From a checkpoint of a small mixture-of-experts model trained on Wikipedia: 32 experts in each of 13 layers, a softmax router.
Below are experts of layer 5 (counted from 0) of a mixture-of-experts language model. Rows are named gate (a neuron's input weights, with its number), up (a neuron's input weights, with its number), down (a neuron's output weights, with its number) and show model dimensions 32-63. Each number is 50 + 12 x the weight over its row's rms, rounded and kept within 0 to 99.
Before each expert's rows: "comes before" lists some tokens at least twice as common just after its tokens as in all text; "gets" lists some tokens that make up at least twice as much of what it gets as of all text. This comes from a sample of Wikipedia text that the model never trained on. Tokens count by the router's weight.

# expert 10
comes before: "0", "9", "8", "7", "5", "6"
gets: "s", "1", "2", "9", "0", "5"
gate0:72 72 67 29 61 62 53 42 65 38 70 57 58 40 33 42 49 47 42 45 44 44 32 50 37 34 52 64 55 51 63 51
up0:63 26 51 48 47 44 58 67 49 57 35 28 55 49 51 50 57 45 59 47 34 51 34 42 67 53 48 35 52 32 48 47
down0:65 59 44 61 35 52 44 48 46 54 36 57 34 46 47 56 26 59 64 48 48 44 50 49 40 24 48 27 48 62 65 35
gate1:72 71 73 37 65 54 44 49 59 53 65 68 49 25 49 56 32 57 31 52 51 42 64 36 45 39 49 63 62 57 67 64
up1:35 66 32 26 20 48 54 73 37 47 36 55 37 58 61 51 64 39 60 60 45 71 35 60 65 54 47 22 55 44 62 38
down1:45 49 58 71 37 51 55 57 74 71 50 55 52 18 45 51 44 30 67 19 62 31 54 43 57 50 22 45 64 71 37 44
gate2:61 72 62 51 49 52 50 52 54 46 75 62 55 45 36 69 48 71 34 55 69 33 53 52 26 41 60 58 50 62 62 53
up2:64 28 66 60 46 42 55 44 54 30 26 61 46 54 50 43 44 36 59 44 49 66 61 37 57 53 61 56 61 58 65 55
down2:47 35 52 77 32 49 61 73 56 52 33 36 48 46 35 68 60 50 59 45 49 56 52 44 47 39 35 46 26 43 64 71
gate3:60 70 56 48 57 71 48 24 47 69 50 61 44 54 35 66 49 68 41 33 61 54 64 56 44 35 47 64 70 63 67 66
up3:62 39 36 34 33 50 49 51 43 72 37 42 49 62 71 47 56 55 71 56 43 46 53 54 53 53 30 47 57 62 44 45
down3:41 42 49 55 36 56 54 60 44 37 37 42 56 48 32 48 70 51 36 70 52 39 44 49 44 42 56 45 35 26 40 38
gate4:46 53 66 59 47 56 42 43 42 49 53 79 59 46 58 63 36 69 46 29 64 39 63 57 36 20 50 45 49 38 81 59
up4:53 49 58 44 44 50 30 71 38 66 64 52 70 65 43 63 39 69 63 35 51 33 63 54 34 34 62 55 36 71 40 42
down4:47 36 37 43 55 55 45 32 55 36 36 45 44 83 53 72 53 63 39 76 40 66 58 50 46 40 62 53 37 47 63 24
gate5:39 52 59 53 50 65 57 64 67 47 66 50 63 31 48 63 25 65 38 44 51 37 60 49 42 35 50 67 59 50 55 71
up5:64 54 63 37 70 32 32 37 64 45 48 36 63 49 28 50 52 64 38 49 33 33 50 30 46 55 61 55 67 73 37 54
down5:47 53 61 37 58 51 62 47 60 51 28 52 44 58 66 35 42 33 43 39 43 52 46 61 52 57 58 54 60 35 47 52
gate6:64 45 42 32 48 59 48 54 74 47 53 55 74 56 51 67 31 53 42 49 39 57 37 34 45 55 66 55 74 55 57 56
up6:42 41 64 55 44 64 38 44 44 64 31 51 65 54 37 54 67 57 56 70 58 62 43 67 38 35 38 50 28 44 53 30
down6:36 59 53 49 54 51 23 48 53 52 32 67 54 53 46 27 60 48 60 60 49 54 49 41 43 34 60 45 29 31 46 55

# expert 4
comes before: "1", "2", " the", "3", "4", "†"
gets: " ", " of", " the", " by", " in", " to"
gate0:67 63 59 58 64 47 44 43 70 54 68 66 64 49 30 42 31 71 35 47 49 56 62 57 34 48 61 62 73 52 64 54
up0:48 54 60 43 52 45 34 34 51 58 52 43 55 35 32 45 38 43 31 44 49 56 71 47 74 37 45 58 45 49 64 55
down0:35 25 59 65 39 57 41 50 54 36 59 33 58 32 60 42 54 78 66 36 68 66 61 58 37 45 48 65 44 60 80 53
gate1:68 69 72 58 47 63 40 41 60 38 71 77 51 67 35 58 47 61 33 35 40 46 66 58 37 40 58 66 55 37 48 60
up1:68 41 48 43 48 53 69 30 51 53 65 28 44 70 42 34 51 42 53 44 51 64 43 44 20 51 53 56 59 51 52 59
down1:41 25 42 52 63 49 61 69 62 34 55 92 24 58 49 70 41 44 55 42 50 37 63 61 48 58 44 43 44 46 43 60
gate2:48 64 71 50 54 61 43 31 72 40 51 47 70 23 29 41 36 46 41 48 49 35 40 53 41 42 64 67 51 53 61 62
up2:50 67 57 48 62 64 49 48 62 49 55 58 69 30 40 68 40 47 49 52 39 51 54 67 37 39 59 72 56 56 39 78
down2:59 56 33 66 34 54 54 43 51 48 52 62 48 62 53 68 70 37 34 38 61 41 54 59 50 45 62 46 33 50 48 51
gate3:60 61 62 65 66 58 38 30 51 39 70 62 61 34 56 52 40 59 44 47 62 58 50 55 37 51 59 55 64 61 65 63
up3:57 49 47 34 45 35 21 53 50 63 40 49 62 47 48 50 60 46 54 31 65 29 53 47 44 61 37 19 46 47 48 54
down3:59 47 49 60 66 66 77 49 42 45 58 58 43 55 47 41 44 41 57 35 57 64 40 38 58 55 53 39 43 63 38 33
gate4:38 53 54 51 51 53 26 63 55 42 58 51 69 39 43 47 64 59 34 46 66 62 46 58 60 45 73 59 64 53 50 52
up4:69 55 35 44 52 44 34 59 32 38 45 57 58 38 36 36 54 61 44 47 46 45 66 36 48 52 42 61 50 35 29 66
down4:46 55 57 40 67 45 31 46 39 78 60 44 39 52 53 61 47 67 53 44 30 57 69 67 51 53 65 63 59 55 45 62
gate5:53 63 64 57 38 69 54 47 66 32 56 75 52 38 39 54 60 59 47 48 49 42 41 56 37 60 48 64 57 30 51 43
up5:36 55 44 47 50 59 43 38 57 51 56 68 65 56 35 49 29 69 50 31 62 58 49 72 36 43 65 69 62 56 55 55
down5:63 45 53 38 47 61 49 58 53 47 74 40 63 46 69 68 66 67 43 54 40 43 39 59 38 71 75 44 48 65 50 58
gate6:60 60 70 41 61 65 40 34 45 39 75 64 56 35 44 39 50 68 41 31 56 53 60 53 57 44 52 45 67 44 68 64
up6:51 68 43 53 45 49 42 46 59 43 52 59 54 46 28 53 32 50 45 44 58 37 46 60 45 41 46 51 59 52 40 57
down6:55 72 53 39 54 25 49 36 68 71 41 66 60 60 38 52 54 36 48 63 57 50 44 43 47 42 44 62 58 42 70 59

# expert 9
comes before: "1", "2", "0", "9", "3", "8"
gets: " ", "2", "1", "0", "9", "4"
gate0:73 61 64 53 66 44 38 39 44 42 60 70 55 68 40 37 59 63 37 35 59 65 62 62 57 35 60 61 38 65 42 58
up0:51 41 42 55 36 50 60 67 60 49 45 61 45 43 59 67 32 45 54 59 37 25 45 47 33 55 29 52 78 47 58 32
down0:35 65 58 64 39 67 63 37 54 65 53 54 65 35 35 45 37 41 35 39 33 45 67 39 33 61 48 57 45 60 36 42
gate1:60 59 65 65 54 64 47 31 50 31 57 76 66 32 54 60 32 64 59 23 55 31 47 68 48 54 45 50 67 62 50 62
up1:55 34 34 65 33 39 60 64 40 46 46 37 31 46 42 53 28 30 44 62 56 65 36 60 68 51 40 34 57 63 52 36
down1:54 62 45 52 39 49 49 50 61 48 57 58 52 63 45 38 54 58 58 51 67 54 43 85 65 41 55 76 51 47 48 46
gate2:71 39 56 48 51 38 48 34 43 36 63 37 57 29 50 57 65 44 27 48 63 56 44 47 60 45 73 62 66 35 65 68
up2:35 50 55 53 53 77 26 53 44 68 25 51 34 66 49 40 31 65 45 45 32 25 51 36 68 65 35 55 52 47 47 49
down2:47 31 49 27 55 37 72 42 59 52 68 34 37 46 68 70 52 57 41 58 61 55 46 70 58 29 71 65 52 45 53 40
gate3:54 58 67 32 48 52 29 54 48 30 67 59 70 40 52 69 50 68 55 68 61 40 56 67 27 51 44 66 70 51 53 42
up3:60 46 52 51 59 44 51 37 57 36 57 33 58 40 60 47 41 44 58 35 47 49 29 56 48 60 50 53 42 69 51 68
down3:53 42 45 44 60 57 34 62 46 56 46 36 50 57 59 39 45 47 61 63 61 60 52 72 70 28 37 52 51 42 55 51
gate4:37 60 65 40 73 66 46 43 42 39 54 53 61 36 54 42 62 52 29 32 66 47 49 68 62 46 56 64 62 57 50 61
up4:40 46 46 62 58 62 48 50 41 46 48 59 39 36 61 51 74 45 52 34 32 59 42 42 38 52 42 40 27 65 54 50
down4:55 40 57 68 78 52 63 46 49 49 46 60 49 76 68 48 44 69 59 48 35 60 29 31 44 80 65 48 57 53 63 52
gate5:43 58 70 51 63 66 41 33 40 41 57 48 73 47 35 57 62 68 39 37 61 63 65 65 60 34 47 48 60 46 66 45
up5:33 30 37 66 28 45 51 74 49 68 61 35 30 47 72 54 56 46 78 69 44 46 51 39 62 74 52 24 45 50 40 24
down5:50 46 45 38 47 17 41 25 54 48 39 58 39 52 46 51 57 48 53 63 46 49 31 35 74 43 63 33 57 65 52 64
gate6:49 63 59 50 49 64 36 19 43 35 62 59 66 46 44 51 56 58 49 40 55 42 59 59 58 38 49 68 56 43 46 60
up6:39 71 84 49 41 57 42 32 59 28 71 61 48 36 51 42 44 40 41 43 46 44 63 64 46 40 64 71 53 52 51 38
down6:74 29 44 46 52 44 44 47 42 56 51 37 65 72 49 53 59 57 39 53 63 31 68 52 38 43 52 47 23 39 52 47

# expert 7
comes before: "\n", " ", "|", "-", " The", " In"
gets: ".", "\n", " |", "-", "|", ","
gate0:68 66 61 50 57 40 45 41 50 37 70 67 54 33 39 58 33 52 43 52 67 38 59 52 42 30 44 56 57 40 57 67
up0:49 48 44 24 69 43 26 66 54 29 60 58 49 56 36 65 64 63 27 26 55 46 51 52 58 76 61 64 57 40 51 47
down0:71 55 46 36 36 69 40 45 63 41 56 54 45 31 42 64 42 44 48 55 46 41 55 67 44 22 59 46 63 59 47 67
gate1:55 66 70 41 51 65 28 30 61 56 59 47 65 46 28 58 53 63 26 44 65 50 39 64 33 44 61 67 55 30 64 57
up1:30 44 50 67 30 41 48 69 40 60 29 46 53 54 41 69 56 43 54 57 32 28 45 51 59 55 48 46 38 45 42 43
down1:39 29 23 38 53 38 48 20 48 52 41 60 46 20 48 40 41 43 63 42 59 66 51 44 55 47 60 47 64 55 64 63
gate2:52 58 55 43 42 54 42 33 74 40 76 68 55 53 43 32 36 56 48 52 46 54 45 69 35 31 54 62 58 38 41 51
up2:55 52 63 67 38 68 75 31 40 41 52 64 69 50 53 39 50 38 53 41 64 48 32 47 34 51 58 54 49 54 62 64
down2:45 28 44 40 46 58 42 42 39 46 45 40 64 51 53 41 61 47 50 35 63 52 52 53 47 52 54 46 58 47 50 40
gate3:60 56 63 57 65 77 58 55 54 55 53 61 57 42 28 62 31 56 33 31 62 53 47 66 48 41 64 62 63 52 58 60
up3:59 36 40 60 50 31 46 49 59 50 42 52 58 55 28 54 62 54 63 71 25 57 60 22 46 61 41 47 43 56 40 29
down3:25 53 53 54 53 40 36 54 42 74 38 61 60 52 61 70 51 58 42 48 36 53 64 47 43 52 55 35 58 56 47 49
gate4:70 65 68 33 53 63 36 40 70 55 57 59 66 47 31 66 38 61 35 44 38 46 66 50 47 39 44 73 57 40 53 56
up4:42 42 55 50 77 49 52 60 36 59 60 58 57 48 55 50 48 54 56 48 66 46 32 66 42 50 47 50 61 63 75 52
down4:30 37 61 43 60 53 57 53 52 27 43 36 43 51 33 48 72 43 33 42 43 58 44 63 53 55 50 53 55 62 40 34
gate5:62 70 75 41 57 56 47 37 63 43 42 47 56 61 31 59 48 52 50 55 56 29 62 57 37 36 44 53 50 43 64 63
up5:42 55 43 53 57 49 45 36 61 59 32 33 58 42 66 44 45 72 40 42 40 69 37 61 53 44 39 52 61 51 52 50
down5:47 53 37 60 52 38 41 45 41 52 50 43 53 38 49 72 48 59 42 51 73 32 48 53 59 48 59 26 29 48 54 36
gate6:52 63 50 56 58 66 41 33 59 35 51 61 60 54 48 59 55 56 55 48 51 64 45 53 59 43 53 57 38 56 51 58
up6:52 30 50 57 65 58 41 45 58 57 37 52 57 43 52 43 47 49 44 46 69 52 53 63 34 39 38 61 55 62 60 60
down6:51 24 46 40 36 53 16 27 63 52 62 37 53 36 64 44 55 70 45 36 24 35 59 62 58 56 59 54 52 45 63 57

# expert 18
comes before: "0", "9", "8", " |", "7", "5"
gets: "1", "0", "2", "9", "s", "5"
gate0:58 68 65 31 67 52 43 40 64 34 57 64 65 48 47 60 48 63 42 46 56 30 71 53 40 34 59 68 61 72 54 53
up0:81 55 63 38 44 44 49 33 53 47 38 47 50 56 39 37 44 52 52 40 59 56 45 64 44 52 37 70 52 64 63 65
down0:57 25 37 32 38 47 40 43 65 57 58 73 32 48 43 28 35 65 62 45 47 45 30 40 38 63 63 58 48 37 51 63
gate1:66 63 39 51 65 48 29 37 55 36 66 48 55 54 36 53 46 42 34 49 47 32 41 55 48 43 79 57 51 62 62 57
up1:49 38 36 55 59 42 58 65 21 44 59 64 35 42 67 46 45 49 45 42 44 49 60 40 62 50 53 29 27 24 62 60
down1:62 49 43 40 73 41 44 50 40 43 41 43 56 48 38 53 62 45 69 76 43 54 30 67 27 47 58 41 57 48 40 65
gate2:39 51 48 37 55 68 36 48 63 35 63 51 49 33 55 64 48 71 48 30 60 49 48 69 30 43 46 70 52 27 54 68
up2:39 50 45 37 42 71 55 38 72 64 51 42 48 62 65 43 48 47 48 48 54 44 50 46 68 68 29 44 55 51 48 63
down2:47 62 48 36 68 44 23 34 53 54 69 58 79 62 42 63 73 64 54 33 50 38 68 60 70 39 30 32 53 60 42 56
gate3:48 50 51 52 59 50 21 46 56 46 43 61 66 36 52 61 45 66 31 40 57 48 69 56 49 51 64 57 68 41 50 62
up3:27 38 60 50 44 44 47 45 58 37 54 68 49 28 44 45 56 66 30 45 34 54 36 48 41 64 60 39 77 60 66 40
down3:48 21 30 39 53 55 28 51 47 64 53 52 40 53 70 76 64 49 45 39 28 53 44 52 60 53 50 47 38 42 43 48
gate4:47 64 48 57 51 44 36 39 65 35 60 55 65 33 49 68 42 51 47 45 45 34 54 58 59 55 44 57 65 63 52 50
up4:50 49 42 57 34 39 68 48 69 57 38 50 54 71 39 38 42 42 69 51 30 65 45 44 51 76 46 42 65 72 27 43
down4:53 19 68 73 49 38 79 56 47 58 34 42 47 35 69 56 48 36 63 32 69 45 68 58 30 59 66 36 62 36 33 35
gate5:46 62 67 35 41 51 32 53 51 27 43 60 55 32 40 51 33 70 19 52 60 54 65 61 57 60 55 67 52 44 51 37
up5:45 49 57 50 42 51 53 41 33 52 30 51 70 59 47 67 64 61 68 49 29 41 59 50 43 64 55 37 53 27 56 36
down5:63 50 33 35 38 48 49 44 36 58 48 49 35 14 62 65 33 21 52 64 49 15 43 41 76 44 73 54 41 75 35 53
gate6:67 59 53 43 66 54 51 35 55 46 53 59 48 37 44 78 50 60 45 49 49 36 63 48 24 39 47 55 58 64 55 53
up6:53 57 57 44 41 57 55 50 66 40 63 51 68 32 42 72 65 54 50 40 52 19 51 45 25 37 40 63 30 43 61 47
down6:51 57 41 40 29 37 53 78 31 34 63 45 52 46 48 54 55 13 35 33 59 54 48 26 50 49 59 55 67 35 44 47

# expert 29
comes before: " ", "==", " a", "===", " \"", " which"
gets: ",", " |", "\n", " was", ":", "-"
gate0:43 62 63 58 42 64 69 35 63 37 64 41 49 46 38 65 40 60 55 53 67 48 59 66 54 37 71 65 67 68 60 67
up0:26 52 47 64 36 44 60 46 48 55 80 37 35 26 74 56 53 51 58 31 62 49 38 64 43 38 62 49 38 58 52 68
down0:60 65 56 41 39 50 58 41 48 62 53 39 59 44 32 67 62 43 36 60 71 57 33 50 40 35 54 41 69 35 61 65
gate1:73 36 65 32 59 57 44 42 51 55 68 56 65 62 44 66 37 63 51 24 71 38 34 76 29 45 42 57 65 59 66 61
up1:32 54 53 65 40 45 35 69 48 50 27 35 43 38 48 40 44 40 53 41 53 47 42 27 59 47 24 43 29 32 51 47
down1:56 48 54 44 47 58 48 69 46 47 55 55 34 52 58 52 42 65 57 48 39 61 73 68 44 56 42 38 51 52 42 65
gate2:65 60 64 42 49 61 63 36 62 37 43 50 43 34 36 47 32 64 35 36 46 35 64 42 58 36 61 62 45 40 44 68
up2:46 34 42 44 45 47 44 49 57 33 42 59 37 34 40 36 48 51 52 53 39 30 48 27 39 59 40 40 48 36 37 53
down2:14 50 41 46 53 65 35 77 45 34 32 55 39 39 44 39 51 41 40 41 57 37 42 40 39 59 65 56 37 40 63 64
gate3:54 64 58 43 52 65 23 44 58 16 60 57 66 54 32 52 49 70 43 31 48 40 69 38 46 44 66 45 61 59 49 57
up3:42 57 38 43 59 41 63 53 66 54 51 53 54 59 50 62 65 37 51 64 32 37 46 61 45 63 50 45 54 26 61 59
down3:46 77 49 72 42 42 47 48 74 57 34 38 39 53 27 48 44 41 39 50 56 59 44 40 39 41 46 51 50 65 67 62
gate4:68 51 65 37 67 55 39 54 54 39 61 73 50 55 60 61 56 54 50 59 62 40 45 61 45 60 58 56 57 40 53 58
up4:63 58 66 55 56 57 48 63 57 38 40 62 46 35 54 56 44 30 54 49 50 22 36 32 36 25 47 54 41 21 54 70
down4:52 41 47 61 33 36 43 52 33 35 55 55 37 39 62 40 61 51 42 52 50 57 65 67 39 62 49 42 53 54 59 56
gate5:51 52 59 54 41 56 46 70 48 32 59 48 65 38 41 52 56 72 44 44 68 36 53 55 54 42 47 51 72 54 68 71
up5:47 37 72 57 71 54 60 46 58 50 48 65 42 43 69 53 38 38 45 59 44 52 55 64 47 45 61 68 67 47 74 64
down5:33 35 23 21 55 54 36 50 41 36 45 59 31 46 73 36 54 52 43 43 34 44 64 43 59 47 55 47 40 49 53 57
gate6:63 50 60 31 51 55 53 37 52 51 68 61 59 38 49 47 39 71 28 48 57 48 70 47 54 40 57 72 62 48 50 62
up6:40 53 39 30 62 63 53 60 53 84 45 64 36 42 50 58 56 43 59 60 45 47 45 41 51 65 46 48 44 27 37 39
down6:27 36 53 25 79 36 45 47 51 39 55 33 45 34 58 54 77 58 38 31 48 63 42 44 46 52 58 49 45 42 41 63

# expert 20
comes before: " |", "0", ")", "–", ";", "7"
gets: " the", "0", "2", "1", "4", "7"
gate0:55 60 62 37 56 59 59 44 44 52 56 56 71 46 44 40 39 53 18 32 56 46 61 56 43 52 41 61 64 53 58 53
up0:51 35 33 58 36 52 52 70 45 40 25 39 40 59 60 53 68 38 64 43 33 64 42 55 50 60 34 42 46 56 43 32
down0:40 65 63 60 52 64 56 54 53 60 56 35 62 31 50 48 64 19 65 55 34 29 72 64 36 46 61 46 61 48 59 48
gate1:77 56 48 48 46 65 42 37 57 57 56 53 63 46 42 61 40 49 38 50 55 53 61 49 44 50 46 66 37 51 59 47
up1:62 62 48 30 59 40 44 63 25 43 72 41 32 32 54 47 39 65 39 59 54 59 58 57 59 40 31 39 48 59 53 51
down1:36 48 48 58 41 68 38 37 44 52 57 28 60 48 68 56 42 39 64 46 63 34 40 61 39 51 35 57 31 60 62 50
gate2:52 57 60 30 52 47 39 35 45 47 73 66 60 29 46 47 53 70 48 50 53 47 69 40 36 50 49 59 52 52 60 51
up2:63 54 60 47 64 49 44 42 54 33 39 52 72 54 42 57 47 50 46 28 55 37 63 69 64 38 66 67 59 57 42 64
down2:41 62 55 50 68 61 64 31 58 46 44 66 59 55 50 49 20 30 62 66 63 46 60 49 62 69 27 60 61 49 44 57
gate3:56 60 58 55 67 69 46 38 61 48 50 61 79 41 21 75 48 46 45 41 64 37 61 58 37 43 57 59 55 33 70 51
up3:58 56 59 43 60 42 49 42 54 39 64 67 60 39 37 57 53 51 38 43 57 46 38 31 40 50 43 66 54 34 56 32
down3:54 34 57 56 58 32 58 46 51 38 46 39 54 41 62 53 45 43 62 40 41 53 41 40 38 40 62 28 45 45 61 47
gate4:39 46 57 62 54 60 31 40 44 45 75 75 63 52 33 60 23 67 34 31 66 44 54 68 45 34 57 57 69 54 68 75
up4:52 47 31 46 66 62 53 32 53 72 40 56 35 27 45 56 50 58 56 36 40 47 50 55 49 79 44 42 57 35 58 45
down4:56 43 56 60 57 30 39 24 61 34 62 32 67 36 54 38 51 45 62 59 51 63 53 72 58 47 45 74 53 52 49 32
gate5:59 56 58 47 63 69 41 24 56 41 46 41 62 45 46 68 55 79 49 62 73 60 49 74 41 42 48 64 51 52 49 76
up5:55 61 56 34 53 67 42 40 47 70 52 60 42 21 55 43 31 43 43 66 40 55 37 32 72 47 31 46 41 36 45 65
down5:38 35 32 53 44 16 44 64 61 75 51 36 47 44 56 71 54 63 62 50 35 60 57 45 45 16 62 65 46 53 72 60
gate6:70 59 55 61 51 54 39 44 74 44 64 54 50 50 48 68 31 53 35 51 47 34 69 62 34 46 58 60 66 51 58 71
up6:45 54 59 45 39 25 69 50 40 49 53 43 56 60 38 50 55 28 41 57 37 54 34 42 35 39 24 37 30 71 26 41
down6:45 27 46 42 31 40 54 55 48 37 54 38 62 43 32 57 42 50 38 55 51 61 41 48 71 43 56 40 64 46 64 62

# expert 16
comes before: " ", " the", "\n", " The", " which", " In"
gets: ",", " |", " and", " in", " (", ":"
gate0:62 42 45 48 53 76 46 52 61 39 53 52 60 36 22 45 60 56 52 47 49 56 72 56 41 55 58 55 66 60 48 40
up0:42 63 57 56 58 35 48 53 65 67 41 36 61 50 63 78 45 55 70 39 55 44 56 58 50 70 65 48 54 28 53 46
down0:54 47 57 73 33 45 55 59 63 58 37 53 50 62 30 33 40 60 27 51 59 42 49 50 48 46 45 50 23 75 61 57
gate1:49 50 62 49 54 69 47 60 42 54 66 81 58 45 46 64 63 57 30 27 51 49 51 47 42 56 32 72 62 59 37 50
up1:56 48 44 33 54 60 30 42 58 40 47 20 40 60 57 61 23 45 54 66 48 56 46 46 34 48 37 42 47 41 44 68
down1:35 62 38 62 31 27 28 58 57 56 34 62 41 35 39 44 65 59 25 59 54 39 58 32 55 56 34 48 59 50 65 64
gate2:58 45 49 55 52 50 39 54 45 61 44 60 50 46 47 57 48 62 48 34 50 53 52 60 36 49 67 57 55 44 71 65
up2:50 47 53 61 77 56 45 66 48 52 40 41 42 41 50 59 60 43 58 55 62 46 69 42 47 57 55 39 51 51 73 49
down2:67 48 42 52 63 42 41 32 35 66 45 58 50 66 49 38 53 65 59 58 59 53 40 50 35 53 30 50 52 46 76 70
gate3:50 65 56 57 56 67 35 39 64 52 46 62 65 56 39 61 57 65 34 38 47 46 65 68 43 27 61 75 67 37 58 40
up3:71 70 56 50 41 55 46 58 63 53 52 58 50 52 60 66 40 61 41 58 25 54 55 52 52 31 40 66 56 41 58 49
down3:28 54 52 48 72 50 51 57 76 37 51 63 64 61 18 56 53 40 39 61 54 59 39 57 64 76 36 62 64 59 52 65
gate4:52 55 54 30 72 58 35 25 59 42 78 64 52 41 37 70 46 58 38 25 42 44 63 66 33 34 70 67 62 58 34 52
up4:47 51 59 58 40 58 62 55 44 66 71 65 59 38 48 62 42 59 63 43 41 71 52 41 49 47 67 54 48 48 65 46
down4:36 52 35 35 37 56 32 38 41 51 62 55 48 44 36 46 60 33 48 30 61 37 60 49 52 33 59 58 32 39 61 54
gate5:44 59 52 44 49 46 57 66 50 50 69 47 72 48 52 45 42 41 52 27 52 49 49 58 43 41 54 65 71 54 34 61
up5:62 37 64 59 54 51 44 56 67 41 44 64 34 65 47 57 66 30 34 63 47 52 69 68 62 38 53 45 60 32 68 32
down5:50 35 46 52 34 65 47 59 54 39 43 48 35 47 48 44 60 37 54 42 53 26 47 47 41 56 46 48 34 50 40 31
gate6:44 60 50 52 33 50 44 49 57 47 53 44 71 25 45 58 42 53 48 32 54 42 57 69 28 57 43 43 57 58 52 66
up6:71 67 77 36 53 58 51 39 65 52 53 68 52 24 35 61 40 66 33 49 51 27 42 67 32 38 56 65 61 40 59 57
down6:50 41 55 64 59 76 20 46 32 63 37 37 46 58 51 53 54 43 39 57 36 66 48 51 58 35 62 50 67 72 41 29